From a checkpoint of a small mixture-of-experts model trained on Wikipedia.
Training: a variant of Muon for the experts, 8805 steps.
Below are experts of layer 7 (counted from 0) of a mixture-of-experts language model. Rows are named router (the router's row for the expert), up (a neuron's input weights, with its number), down (a neuron's output weights, with its number) and show model dimensions 0-159. Each number is 50 + 12 x the weight over its row's rms, rounded and kept within 0 to 99.
After each expert's rows: a language model's description of what the expert responds to. This comes from a sample of Wikipedia text that the model never trained on.

# expert 33
router:46 35 50 22 19 78 70 39 42 49 57 43 44 47 61 43 36 46 34 32 67 57 35 47 44 44 51 49 64 36 77 57 42 51 38 60 52 33 57 43 63 53 47 67 56 62 60 44 72 36 50 52 33 53 49 57 46 65 44 54 52 36 55 74 41 50 33 35 67 42 48 40 52 64 63 50 53 52 52 62 48 52 50 45 53 68 51 52 38 44 44 55 57 55 61 46 19 53 51 61 48 47 14 66 67 64 52 51 57 35 52 54 69 40 44 47 45 51 49 61 61 46 42 58 39 42 52 35 24 70 56 52 52 75 39 55 59 76 72 43 43 66 36 50 59 50 65 57 36 45 50 81 59 36 58 53 43 26 42 59
up0:41 54 45 77 43 45 31 58 71 46 32 31 68 56 31 41 38 48 58 47 43 25 58 39 48 27 07 64 52 49 34 58 42 54 54 34 54 43 63 48 45 54 35 15 68 42 56 68 57 52 67 48 30 56 50 47 66 32 21 51 84 57 47 44 54 44 21 59 40 47 40 66 47 40 36 19 56 45 48 41 44 36 65 50 29 58 60 55 53 53 65 57 65 59 33 51 28 57 72 53 47 59 38 45 41 69 50 42 46 26 56 43 49 39 39 30 51 54 35 60 40 49 48 42 49 41 30 39 30 56 44 54 36 59 48 58 44 44 39 44 59 64 43 33 46 34 48 66 43 47 46 46 33 72 46 42 52 56 52 59
down0:36 55 34 53 51 57 53 43 34 60 44 73 42 48 39 23 49 35 31 51 63 58 67 46 49 44 69 68 58 36 48 64 49 31 40 38 57 54 66 43 65 44 61 37 59 48 65 35 62 27 38 17 58 68 31 66 38 83 42 59 34 62 56 37 58 57 58 45 26 57 61 59 57 62 36 42 37 48 39 35 46 44 56 44 34 52 45 51 35 57 35 40 68 63 73 39 44 55 65 67 50 58 55 57 36 31 69 51 37 79 70 60 35 60 59 68 33 16 45 49 36 54 64 59 58 56 51 23 48 44 49 48 50 49 33 61 58 70 43 51 62 47 49 52 42 37 43 56 59 35 65 43 36 27 59 56 61 63 29 40
up1:77 59 63 54 56 29 53 46 54 68 46 31 49 59 54 72 69 37 61 63 43 27 54 65 50 60 71 51 61 41 54 58 48 55 78 34 45 52 63 52 61 49 47 50 26 48 49 61 73 54 36 50 53 47 48 50 47 35 50 32 44 27 50 52 50 21 40 57 40 28 56 57 58 46 39 60 51 63 51 45 60 45 46 60 46 66 23 49 41 82 62 47 36 54 63 16 55 52 50 44 65 35 55 37 49 49 49 43 39 56 29 52 39 69 57 50 33 47 35 55 50 53 42 45 55 45 23 61 56 65 64 54 44 60 58 47 56 37 65 39 63 61 28 42 48 47 66 38 31 45 46 39 33 54 37 37 58 49 42 50
down1:42 41 58 19 50 57 51 68 48 50 56 58 53 49 44 60 46 75 41 51 51 49 46 35 46 41 69 56 57 46 70 43 49 42 46 45 46 50 42 49 44 57 56 71 58 46 52 48 61 40 35 62 54 35 49 55 47 51 42 32 53 58 55 39 55 54 54 42 33 60 42 36 47 35 71 50 31 26 52 41 57 42 40 49 43 59 55 42 32 52 35 40 56 69 41 33 38 42 41 58 63 42 49 34 41 38 50 62 47 57 45 58 26 52 51 32 70 40 62 41 53 69 50 50 85 36 51 46 42 63 81 43 61 49 39 45 65 42 51 44 43 64 39 52 28 34 52 49 70 31 67 54 55 27 66 49 47 50 46 62
up2:32 49 54 56 43 63 38 51 42 50 52 36 39 43 38 57 65 43 47 56 42 41 63 46 57 47 60 46 52 37 47 58 60 42 49 54 62 36 56 49 48 68 51 34 43 37 53 45 61 39 43 51 64 49 53 52 34 62 33 46 52 53 78 73 79 36 52 47 49 62 62 52 26 42 62 54 57 57 43 55 61 48 55 41 71 62 28 51 47 44 54 50 37 56 33 65 36 38 53 52 48 59 57 50 64 43 53 41 61 58 54 57 33 46 55 57 44 43 42 58 52 48 39 29 44 82 55 51 48 48 49 51 48 58 52 42 51 60 46 41 54 52 40 55 65 44 32 54 51 64 15 83 52 30 40 65 41 66 47 62
down2:50 63 32 82 34 38 70 39 39 58 46 56 62 64 29 73 73 63 49 50 57 76 39 43 32 47 44 28 60 56 46 52 50 78 60 46 61 41 38 57 47 31 47 41 78 67 34 68 47 51 51 38 54 56 33 54 43 74 38 50 39 41 28 24 65 55 66 37 51 59 51 65 59 49 38 34 71 28 57 51 63 36 39 59 43 38 55 47 36 32 59 59 56 39 57 72 49 48 51 37 59 60 48 42 54 59 34 32 41 49 58 54 47 55 57 32 43 37 57 53 32 50 62 47 43 60 33 52 47 59 42 53 46 40 61 28 41 33 61 51 49 45 57 39 63 36 58 51 77 39 40 56 28 37 34 68 54 46 53 43
Description: Single digits inside years, ages, coordinates, statistics and table values, like 1960, aged 94, 38.4705°N.

# expert 54
router:33 42 47 35 56 59 49 55 40 48 28 44 69 53 62 39 57 44 53 42 49 70 74 54 50 50 54 33 37 55 51 54 44 47 49 43 39 66 31 49 59 66 57 56 49 48 45 47 66 30 45 37 54 58 41 58 49 46 57 64 44 47 48 50 28 61 50 52 39 53 58 41 60 79 73 53 52 53 56 58 48 68 66 32 64 49 51 40 43 21 39 25 40 44 63 47 57 37 45 57 27 54 51 34 38 24 69 53 29 76 49 35 60 67 70 44 48 47 47 54 37 61 45 62 51 44 45 30 55 58 67 41 56 55 46 50 71 47 41 18 56 42 53 48 61 43 47 43 51 56 58 28 41 68 71 41 54 33 51 36
up0:71 80 48 63 25 39 64 48 42 51 48 47 41 38 33 35 45 39 40 55 43 38 52 45 55 56 32 25 58 56 75 37 65 28 41 47 49 54 46 42 39 53 37 39 56 43 60 45 51 55 35 43 43 35 56 49 32 44 52 44 63 53 57 44 36 46 31 56 55 32 49 53 82 57 39 55 61 53 32 45 26 35 55 36 73 67 39 47 46 52 69 71 35 75 54 50 46 45 51 50 28 50 51 67 52 29 54 49 47 76 58 46 36 37 60 53 32 41 53 35 38 54 23 39 52 37 63 46 40 32 47 31 48 83 66 54 49 54 43 53 45 15 57 63 35 28 22 62 40 63 56 51 59 36 58 40 63 47 47 48
down0:32 41 54 44 63 42 50 57 52 35 65 68 55 51 50 59 36 39 42 38 49 77 55 36 46 51 32 56 65 43 30 56 47 52 57 52 46 45 43 45 46 53 50 38 45 65 34 42 38 41 41 61 38 39 46 53 50 61 47 56 41 20 52 63 41 44 46 65 34 75 48 66 47 73 51 49 51 47 45 48 85 56 32 52 50 53 43 51 43 45 30 55 55 28 62 48 45 68 45 64 40 37 71 59 48 49 58 44 28 65 36 54 34 66 64 55 25 39 42 32 63 41 31 35 65 46 43 55 64 53 52 60 68 35 55 58 31 47 53 62 78 56 39 43 45 54 52 51 56 51 52 50 24 43 50 49 60 51 40 57
up1:60 60 30 48 49 40 33 48 18 45 53 37 50 17 54 46 43 43 40 29 54 33 36 48 48 47 54 58 58 51 49 53 52 53 57 42 65 42 43 45 55 78 51 51 52 46 56 44 57 38 64 51 69 41 54 48 59 43 46 37 28 59 56 38 47 51 45 40 47 45 47 62 53 52 15 65 47 33 44 45 65 48 46 40 53 77 32 47 54 54 50 57 26 51 45 63 44 68 57 64 50 35 52 35 41 51 71 52 60 61 48 71 55 54 71 56 51 50 47 45 34 57 34 53 49 52 83 60 67 41 41 37 62 63 62 73 41 45 57 56 58 43 46 27 54 51 39 37 51 41 67 45 66 58 57 41 71 56 61 44
down1:66 30 74 54 58 59 60 43 44 61 65 52 37 45 51 43 55 64 62 46 55 36 34 47 52 37 58 64 50 52 47 65 37 44 45 43 48 67 48 53 34 24 60 58 59 47 51 42 59 52 59 36 41 74 36 31 44 52 54 53 47 52 54 40 48 32 58 50 67 48 49 45 62 39 46 38 27 60 58 17 38 45 45 56 67 47 52 51 48 50 43 45 66 38 30 25 64 46 52 47 55 41 47 52 63 67 58 66 56 42 54 21 37 24 56 40 68 39 57 26 41 53 51 38 56 53 53 51 38 38 51 80 50 44 54 43 63 52 52 67 63 48 58 61 68 59 46 32 51 70 39 51 57 37 31 60 19 69 59 48
up2:44 75 71 37 40 41 31 35 22 57 67 51 62 65 66 48 59 51 57 57 62 30 23 60 57 60 35 54 45 45 51 37 53 53 40 59 31 18 43 75 47 54 69 76 55 48 45 45 39 56 25 54 37 71 48 31 33 49 63 64 34 74 32 53 33 56 38 73 54 57 49 61 61 34 63 35 77 44 47 57 45 40 46 35 41 51 10 65 61 55 61 63 47 53 60 54 61 54 45 58 40 41 31 67 38 46 49 40 73 46 45 45 45 70 51 57 47 40 41 26 57 48 44 49 46 78 40 40 68 44 51 49 41 40 45 33 38 33 52 47 22 37 60 31 70 35 35 44 50 48 59 51 65 35 56 61 54 48 40 26
down2:72 42 39 68 65 55 69 42 48 53 53 39 54 46 42 34 45 54 59 38 51 36 61 47 19 47 65 57 72 58 34 51 36 65 43 38 55 39 48 41 55 40 45 39 35 40 55 60 52 32 55 61 49 62 44 40 54 48 64 61 42 41 58 60 61 54 40 40 65 39 53 30 62 47 38 43 33 55 46 48 45 81 48 41 48 40 65 55 30 68 42 43 64 29 46 51 66 51 43 75 67 58 55 35 47 44 40 24 38 28 57 54 44 55 56 39 58 54 41 81 63 68 60 41 69 30 55 67 68 70 63 52 46 27 52 54 48 35 74 48 32 53 37 45 56 56 49 51 52 78 52 64 26 49 52 62 56 65 42 63
Description: Closing parentheses and quotes, commas, periods and connectives like but, which, this, However, ending phrases or quotations.

# expert 23
router:49 45 41 50 22 38 48 49 55 53 55 60 43 72 51 31 43 44 35 75 56 17 54 72 54 48 58 25 55 40 39 37 60 54 69 68 28 63 68 61 52 32 50 41 75 44 49 44 46 39 68 32 51 62 50 57 42 51 65 23 37 54 33 36 59 71 55 58 42 54 35 50 45 31 51 41 37 45 66 48 62 33 66 60 61 42 69 58 36 58 17 27 37 42 26 65 30 46 63 61 14 37 66 76 54 40 35 50 52 54 36 45 57 43 47 62 52 60 54 43 27 54 56 66 41 60 49 51 50 44 64 63 37 39 41 46 45 34 74 57 39 56 35 69 51 44 31 72 40 40 65 34 56 59 71 62 68 66 45 34
up0:56 46 57 43 54 61 48 77 36 32 52 45 51 51 38 47 41 29 49 50 41 37 34 41 54 58 48 49 22 45 45 78 49 53 34 56 55 58 51 58 51 37 64 68 59 52 48 40 22 64 40 47 53 36 31 62 29 54 47 82 31 40 56 51 33 52 30 58 46 46 47 35 52 59 80 46 58 54 41 20 61 33 56 59 32 59 52 63 40 57 47 47 45 47 60 46 66 53 60 62 62 37 52 58 39 33 43 35 59 40 28 67 54 44 48 45 52 51 67 47 55 55 62 41 59 53 58 31 46 33 74 61 50 46 73 46 40 33 39 62 44 44 63 56 73 58 40 57 68 44 43 36 61 58 58 69 52 55 38 52
down0:43 64 46 54 68 54 35 59 60 63 48 53 52 45 59 49 49 46 48 46 73 48 43 36 54 42 39 44 70 41 64 58 62 59 22 71 45 43 57 44 47 66 52 53 49 48 47 23 52 36 55 60 61 60 65 52 53 40 49 44 77 27 44 43 54 67 20 51 42 53 52 42 57 35 60 60 40 34 56 61 40 42 52 46 43 45 57 26 61 58 53 70 42 18 27 67 49 59 41 72 45 46 42 40 45 45 69 53 51 34 40 62 50 48 55 69 57 58 50 31 41 63 56 50 69 67 65 52 50 21 62 64 60 64 35 45 51 80 60 53 39 41 65 62 53 38 60 40 62 54 58 77 58 50 42 58 62 25 57 47
up1:56 58 61 35 48 61 57 46 58 58 57 52 56 52 42 47 57 28 51 66 45 51 42 43 41 41 60 56 46 59 35 36 47 43 59 48 48 44 39 63 46 55 55 41 28 45 47 46 59 40 41 35 47 62 54 47 65 57 31 54 59 58 45 57 34 36 70 56 53 38 58 43 39 57 69 52 76 43 46 45 48 62 42 61 59 47 61 59 57 23 44 74 33 53 41 25 25 62 43 63 71 41 64 38 58 62 56 36 63 34 40 39 83 51 42 70 57 22 47 48 47 46 34 43 47 41 52 60 27 53 32 66 55 32 43 74 54 60 58 47 48 56 62 14 60 42 60 40 30 38 53 65 39 25 32 48 46 51 48 40
down1:50 57 48 28 57 50 47 38 49 48 74 61 53 55 56 52 62 53 38 61 64 42 36 51 63 51 48 42 77 41 53 66 55 44 63 68 68 52 47 37 39 59 38 54 51 46 63 41 52 43 47 61 40 49 41 64 44 20 45 64 67 37 47 45 25 52 45 44 67 50 38 55 48 37 51 61 54 58 31 34 54 36 29 45 49 31 51 48 59 40 41 70 49 35 25 57 46 54 59 68 46 41 49 64 35 44 43 62 58 50 50 36 59 55 57 64 59 46 57 59 64 42 35 48 43 57 29 30 48 33 54 48 41 54 47 64 58 35 57 48 41 54 59 62 64 35 48 50 17 55 53 29 44 44 56 24 57 63 44 54
up2:63 47 73 47 50 17 38 72 46 53 49 50 43 70 77 48 50 22 60 55 40 45 39 76 29 40 70 37 63 46 72 50 46 66 58 55 44 55 50 57 53 60 49 59 62 36 39 31 49 36 60 43 61 53 55 57 58 52 51 47 40 42 50 27 55 59 67 52 59 43 51 39 49 41 36 48 59 50 49 47 57 39 51 51 53 40 63 58 50 56 54 57 41 69 69 63 22 66 34 60 68 36 72 58 53 72 35 55 80 41 37 53 63 27 51 52 50 48 67 64 49 41 49 52 18 39 60 53 38 54 49 40 48 40 69 45 52 46 45 30 50 55 40 68 46 51 45 40 44 45 52 45 65 57 37 65 33 52 48 44
down2:63 40 73 47 47 61 40 61 55 39 71 42 46 50 43 42 55 49 51 74 57 63 66 37 61 39 49 34 51 50 45 29 51 46 69 48 66 33 49 52 41 53 64 59 45 47 36 32 38 54 43 42 26 47 38 58 21 54 66 67 68 59 37 49 50 65 45 52 24 43 66 47 30 56 66 60 33 55 45 44 41 30 38 52 38 46 60 38 45 60 29 27 73 53 34 55 68 35 55 63 57 53 59 60 42 43 38 54 44 58 59 54 36 63 62 74 53 54 49 62 41 45 46 39 44 59 45 52 38 61 63 49 37 41 60 48 48 61 16 72 47 68 75 63 24 67 66 63 52 54 66 76 53 36 30 38 37 44 76 35
Description: Row-final pipes in sports score tables, sentence-final periods before a line break or new sentence, and heading markers such as == and ===.

# expert 59
router:47 48 41 36 49 43 32 50 52 31 36 65 43 54 45 49 53 40 28 47 47 61 59 47 63 31 60 39 59 37 40 36 67 54 52 53 45 60 44 47 64 43 50 58 59 32 52 40 50 44 60 44 35 41 66 80 51 38 57 37 62 51 42 59 50 46 48 35 51 58 39 41 28 45 57 69 45 33 61 61 50 35 70 67 39 65 56 55 28 54 26 41 39 55 41 56 35 50 22 58 57 58 64 42 42 63 73 35 41 47 53 63 54 36 42 52 46 36 47 45 64 60 37 74 40 60 38 61 63 43 64 70 41 45 35 49 55 75 48 58 62 63 44 68 62 76 56 58 45 57 56 57 59 26 36 39 49 41 59 29
up0:39 44 66 57 45 38 54 55 68 44 54 48 58 69 63 37 62 48 47 56 52 57 53 52 48 52 35 27 60 84 33 60 30 55 51 45 41 43 62 48 59 52 39 60 42 47 57 66 49 43 48 54 59 45 36 40 41 70 34 33 40 51 60 55 33 46 22 55 50 45 57 49 42 46 45 53 34 59 49 41 71 75 61 48 55 59 61 65 37 54 50 47 70 68 50 25 29 63 48 46 46 32 32 52 22 56 22 49 49 43 63 60 43 71 31 35 52 58 47 53 50 42 57 77 50 43 34 29 52 72 30 63 66 54 51 65 50 35 40 55 45 61 40 70 54 42 60 29 49 60 51 60 42 76 60 60 28 42 41 16
down0:61 72 47 46 42 33 62 55 66 52 53 53 59 48 59 41 59 61 56 49 69 56 77 55 41 50 46 33 63 66 65 67 45 44 43 46 48 27 43 29 51 64 50 60 70 49 47 51 54 40 55 52 64 50 23 41 54 49 54 68 36 42 58 75 57 49 39 46 56 58 37 62 50 40 45 51 57 56 44 41 62 43 51 64 54 69 55 45 40 62 51 70 69 49 63 37 22 55 39 56 58 63 30 80 61 61 63 28 54 33 66 40 36 48 43 32 35 64 62 53 43 43 49 49 63 67 49 60 25 56 56 68 34 47 53 49 46 30 38 50 57 35 39 51 39 43 59 54 53 24 79 31 57 50 29 52 57 36 54 47
up1:51 36 56 37 53 62 52 39 52 43 40 41 39 42 39 64 36 38 72 64 63 64 28 51 46 28 41 67 47 48 42 55 48 51 44 67 57 60 80 36 79 60 71 45 50 59 44 42 47 69 51 55 55 37 56 43 52 60 52 56 34 43 53 57 65 53 42 32 44 61 52 30 67 62 48 39 36 42 48 38 70 26 43 58 50 44 40 62 53 43 52 59 56 40 43 48 50 61 37 57 62 52 33 53 44 32 41 31 56 47 53 69 54 39 66 45 40 61 54 49 52 58 48 63 45 55 52 61 58 66 34 48 32 36 53 38 44 49 67 66 26 42 65 39 55 28 30 58 55 67 32 63 71 19 44 51 70 50 50 24
down1:35 50 43 55 52 30 53 82 37 49 85 53 58 40 43 33 45 34 34 52 52 49 67 49 48 70 51 49 63 53 63 46 47 47 26 47 63 33 54 62 60 34 51 85 46 63 47 40 61 54 46 54 50 68 61 54 44 38 46 54 61 45 56 53 29 68 57 40 69 54 39 54 57 54 55 48 55 42 56 38 37 44 65 71 42 75 58 29 53 50 36 49 57 52 32 77 27 30 83 48 67 49 58 56 60 48 59 59 67 43 69 57 39 36 68 40 47 39 63 47 39 18 42 66 36 55 45 71 64 50 63 71 44 62 37 41 48 83 55 57 58 52 37 38 67 48 58 68 39 49 51 43 28 48 48 52 57 46 60 46
up2:54 66 64 55 52 52 50 39 48 50 35 40 51 49 69 49 55 49 39 56 48 28 54 44 47 55 37 44 51 43 58 57 25 64 46 47 44 50 37 34 66 28 73 56 68 27 69 54 39 57 27 47 56 34 45 47 46 56 40 48 24 45 51 42 49 68 34 46 39 38 48 57 49 38 49 35 70 55 30 72 45 80 39 49 63 77 45 64 50 75 45 52 51 58 54 62 55 73 51 27 61 52 43 42 73 49 49 31 67 31 53 70 39 53 70 46 48 53 49 35 71 51 53 46 77 48 63 54 56 46 51 49 47 56 24 48 43 40 56 43 65 39 57 55 50 44 61 52 51 59 36 52 39 53 63 43 47 47 34 80
down2:42 62 36 55 35 57 64 46 47 60 51 57 66 58 56 52 59 48 25 44 39 56 63 61 33 53 59 41 49 57 42 53 36 45 37 38 47 49 27 48 40 63 54 63 50 47 73 54 63 59 35 41 34 38 59 44 63 42 18 38 46 63 40 30 58 43 50 50 50 62 42 54 60 40 40 43 64 56 54 23 51 75 57 77 37 50 47 32 55 47 54 64 33 55 40 50 51 33 47 54 48 55 36 55 53 65 53 55 41 57 49 57 40 61 73 44 63 53 47 54 66 51 50 55 50 53 60 47 49 51 46 65 45 61 62 50 59 37 39 31 67 49 48 39 37 49 39 68 56 63 33 36 43 69 66 39 53 70 54 40
Description: Line breaks after table rows or before headings, and code or math symbols such as $, {, \, including PHP code and LaTeX formulas.

# expert 0
router:45 49 58 45 37 67 57 32 49 73 65 81 55 42 68 38 49 34 46 62 50 51 55 53 56 59 38 52 53 52 40 53 63 36 57 67 52 73 33 52 58 52 68 45 53 38 80 61 58 55 63 47 40 56 66 64 49 40 33 57 70 51 39 59 55 53 41 41 44 74 42 61 41 44 45 57 55 45 64 46 57 50 46 34 56 36 77 73 78 61 27 61 68 43 65 60 39 40 38 38 46 48 49 52 49 61 69 61 39 55 54 52 55 52 36 47 31 66 41 43 62 55 69 42 41 60 44 76 39 31 45 46 83 57 41 53 32 58 51 33 45 72 37 51 53 48 27 38 27 53 49 38 21 55 39 66 38 43 33 61
up0:47 14 47 42 68 40 32 49 47 42 17 62 54 49 56 41 56 41 29 46 58 42 64 52 58 47 29 38 47 43 50 37 44 53 61 43 37 44 37 54 68 15 51 37 41 60 46 58 43 55 70 53 36 55 39 35 62 59 51 60 43 24 64 67 51 53 59 58 73 54 39 53 37 59 56 47 57 43 58 73 40 60 62 64 70 41 55 53 31 24 45 53 41 60 73 54 44 26 36 54 47 62 53 59 29 42 50 28 64 48 73 46 42 52 53 40 48 58 53 62 32 47 62 40 35 54 63 47 48 48 37 45 43 48 62 52 46 49 47 22 48 67 55 47 21 54 57 33 49 32 40 49 65 61 51 17 36 57 68 53
down0:48 60 53 43 75 57 47 51 44 33 15 54 48 60 26 54 48 43 60 44 51 42 50 36 57 62 69 84 51 56 54 39 46 45 43 78 73 62 58 50 42 46 57 47 63 67 32 40 48 46 63 50 53 58 68 32 33 59 60 39 52 46 53 47 44 42 60 57 39 33 59 33 55 55 66 61 50 54 55 58 60 55 38 40 23 38 35 51 44 79 48 40 52 50 66 54 47 53 56 46 68 37 57 66 53 49 35 44 65 66 53 52 59 47 48 61 41 32 29 48 45 51 36 77 44 62 54 56 58 43 61 73 55 63 73 50 80 49 60 57 46 45 39 61 72 58 87 50 82 38 53 60 56 54 47 51 52 36 58 52
up1:45 55 49 36 54 48 23 05 50 54 35 63 69 35 53 66 67 71 35 27 71 59 37 69 36 55 37 48 42 55 51 53 46 67 42 59 46 48 50 72 50 67 46 57 69 57 30 49 56 55 38 45 56 56 38 47 48 43 38 48 49 53 41 55 60 29 54 46 30 37 32 56 50 37 60 45 53 46 41 61 26 40 63 58 45 35 54 68 32 56 56 66 48 45 54 68 27 45 64 67 61 55 36 36 50 33 61 31 60 34 49 48 69 36 54 43 61 45 76 64 13 71 35 59 59 54 44 33 35 55 37 55 62 54 59 44 44 38 50 42 55 57 35 40 73 29 59 52 33 49 65 42 27 60 44 49 45 48 50 51
down1:51 40 55 68 37 48 67 67 48 36 24 53 53 40 47 72 45 52 56 48 71 54 44 42 56 46 47 39 53 36 39 34 39 60 50 77 55 48 48 49 57 59 36 60 48 40 48 51 51 60 39 49 66 48 45 50 58 41 51 52 62 32 49 51 64 52 34 48 50 40 73 60 38 63 21 60 41 55 61 49 49 50 53 30 63 52 49 55 67 41 62 46 42 43 26 54 61 42 40 48 30 43 51 65 65 64 34 45 44 25 41 48 61 63 34 60 61 69 42 60 81 44 39 56 50 59 35 60 54 41 43 40 25 42 53 60 49 60 38 38 47 73 49 45 46 63 45 52 34 09 47 42 54 48 62 38 67 71 65 58
up2:29 48 73 61 49 58 46 65 54 41 22 35 69 53 42 51 30 42 49 40 45 61 48 61 51 53 62 27 50 49 27 39 50 31 55 40 54 64 34 50 57 53 51 65 51 63 59 47 52 75 50 80 69 42 48 51 55 58 56 48 59 51 49 54 39 47 52 78 56 61 38 61 64 48 52 45 59 37 38 73 48 41 37 31 28 51 42 56 70 56 53 60 62 37 35 58 49 49 47 65 43 53 51 36 55 32 19 25 41 32 25 42 38 61 61 48 63 50 34 37 38 59 70 50 43 62 33 45 60 35 58 31 26 54 41 86 63 31 67 36 41 46 36 78 66 56 66 43 50 56 56 44 37 52 64 54 53 61 50 58
down2:74 36 32 32 70 43 47 22 36 22 58 64 49 56 55 64 37 38 59 65 55 70 46 38 52 29 44 73 54 50 51 74 57 50 59 48 42 75 42 59 51 41 36 42 55 65 42 47 38 61 56 50 42 58 58 29 59 35 64 60 39 37 53 38 61 32 65 58 59 72 49 56 47 52 34 54 33 49 61 45 50 54 38 43 53 35 59 43 26 36 52 79 27 46 65 42 38 54 64 44 51 23 51 55 55 61 60 72 40 57 52 64 56 57 34 52 49 45 63 51 60 44 52 44 53 39 42 59 57 59 53 46 35 57 68 48 62 36 64 48 56 48 58 72 48 55 65 33 65 64 52 65 44 53 59 47 39 67 48 31
Description: Digits in years and scores plus competition words in sports and awards text, such as Cup, season, final, Award, won.

# expert 42
router:54 42 50 44 55 54 36 47 67 54 53 35 47 60 49 42 69 46 54 44 73 37 78 42 33 36 47 55 64 49 40 52 71 59 57 54 26 44 49 31 45 55 54 41 49 40 47 51 43 62 45 57 46 43 48 59 63 38 39 45 73 57 52 64 77 33 35 63 38 50 61 73 44 63 37 60 48 42 51 70 55 56 70 32 80 73 58 45 44 54 39 60 65 42 52 56 60 33 36 59 28 52 65 55 56 51 78 60 31 43 41 49 52 45 52 45 38 58 33 71 53 51 57 50 48 52 53 40 52 48 49 60 70 58 48 68 29 38 68 45 56 74 55 37 30 44 55 67 55 36 44 43 37 45 38 39 26 36 28 62
up0:48 49 60 51 41 53 38 51 43 53 69 53 51 29 51 62 48 46 56 67 61 50 33 57 60 42 51 42 47 58 43 28 43 54 61 28 59 42 45 34 46 63 53 60 31 53 35 31 55 59 51 51 74 73 35 50 42 45 48 66 36 28 28 46 28 41 43 70 68 59 37 22 30 44 42 36 58 51 43 52 29 70 45 54 81 57 37 35 68 43 39 60 48 60 24 43 22 47 56 58 77 59 34 30 29 47 38 33 77 33 38 56 74 57 74 42 48 69 57 51 44 64 44 32 40 35 53 50 35 48 41 57 64 66 33 48 49 49 55 55 44 42 44 55 38 34 63 65 64 35 29 50 40 57 57 34 52 58 55 68
down0:62 62 53 69 58 55 39 48 57 45 23 42 55 54 63 61 21 32 56 48 73 62 56 62 58 46 62 66 48 64 41 63 41 39 46 60 57 56 54 65 59 44 43 34 39 49 41 38 37 44 64 49 48 31 38 54 50 76 45 31 42 59 49 69 39 73 32 29 63 75 59 56 41 54 49 50 66 64 60 46 64 50 52 37 68 57 44 46 38 65 36 49 41 59 60 54 51 50 36 56 37 37 42 41 50 44 26 58 39 44 55 48 45 59 40 52 67 61 43 39 49 54 55 45 47 06 30 62 21 47 37 58 38 42 37 48 31 48 42 48 37 58 69 51 37 59 81 65 64 51 57 74 62 47 32 47 53 45 48 38
up1:63 75 62 63 52 45 73 73 44 50 55 50 58 31 48 36 50 53 33 64 36 63 59 44 44 15 22 38 66 35 46 59 51 33 69 51 78 33 70 41 52 58 39 61 43 42 56 58 52 30 50 51 44 68 62 35 50 42 37 47 69 62 50 46 45 60 51 35 37 73 71 50 53 74 31 32 47 48 59 54 56 49 38 48 51 48 42 55 56 49 40 60 42 44 49 52 51 58 63 50 47 44 52 43 63 69 63 49 43 41 39 30 10 44 40 67 38 31 46 51 52 55 48 60 39 58 53 63 43 34 55 46 42 57 38 42 29 38 39 36 58 55 53 41 55 72 35 30 43 44 37 46 48 64 43 44 59 46 48 33
down1:30 43 49 50 62 64 32 40 42 46 58 61 64 69 62 61 59 39 59 43 62 41 43 44 47 42 60 60 43 55 57 54 57 36 40 39 62 41 43 64 53 43 42 77 43 49 47 37 13 43 51 61 62 30 63 62 47 56 22 45 47 47 24 52 36 47 45 64 19 50 49 64 44 43 34 59 21 43 53 48 30 49 49 36 62 55 56 50 54 47 41 44 69 48 29 56 32 24 68 70 65 54 59 46 32 44 52 41 58 50 50 45 56 47 39 43 51 42 49 35 58 39 64 50 42 42 45 55 60 50 32 32 55 44 42 52 71 48 44 80 63 72 53 57 56 28 53 90 62 69 49 46 56 45 45 39 66 52 61 70
up2:63 52 51 40 30 49 67 54 74 44 45 42 44 52 36 24 51 70 15 51 57 66 47 68 27 55 43 45 63 45 42 56 48 40 29 38 54 39 43 46 35 41 52 30 49 25 48 61 38 30 38 64 42 54 31 40 60 50 50 66 50 59 68 62 64 40 41 57 56 51 44 33 33 54 48 36 55 62 35 42 65 58 60 42 55 20 37 43 39 41 65 60 46 47 49 36 66 48 60 44 42 55 40 48 72 64 37 57 46 53 51 40 39 67 54 64 45 41 39 63 37 11 72 48 50 53 35 52 44 48 54 49 40 64 43 43 45 55 46 46 48 49 47 30 64 51 58 41 51 82 38 29 57 38 55 38 55 46 37 35
down2:56 72 52 59 60 62 48 47 52 62 13 64 47 61 37 51 43 46 59 48 34 53 44 47 52 52 39 49 66 65 26 43 26 43 51 31 44 51 51 48 69 63 68 57 60 50 24 57 65 46 40 55 44 48 37 45 43 78 69 51 49 50 60 48 49 67 45 34 58 59 43 34 45 29 39 46 49 51 45 35 74 61 51 27 40 53 51 52 45 47 39 36 49 40 66 54 48 42 42 46 50 68 58 80 64 50 54 56 49 40 48 53 38 20 47 66 50 55 37 58 44 58 50 21 67 42 42 50 40 46 79 67 42 35 33 53 52 61 25 71 41 82 54 34 50 24 47 68 37 57 53 63 43 40 53 37 41 46 51 41
Description: Pipe separators in sports schedule and result tables, plus country codes like USA, ENG, BRA and the word at.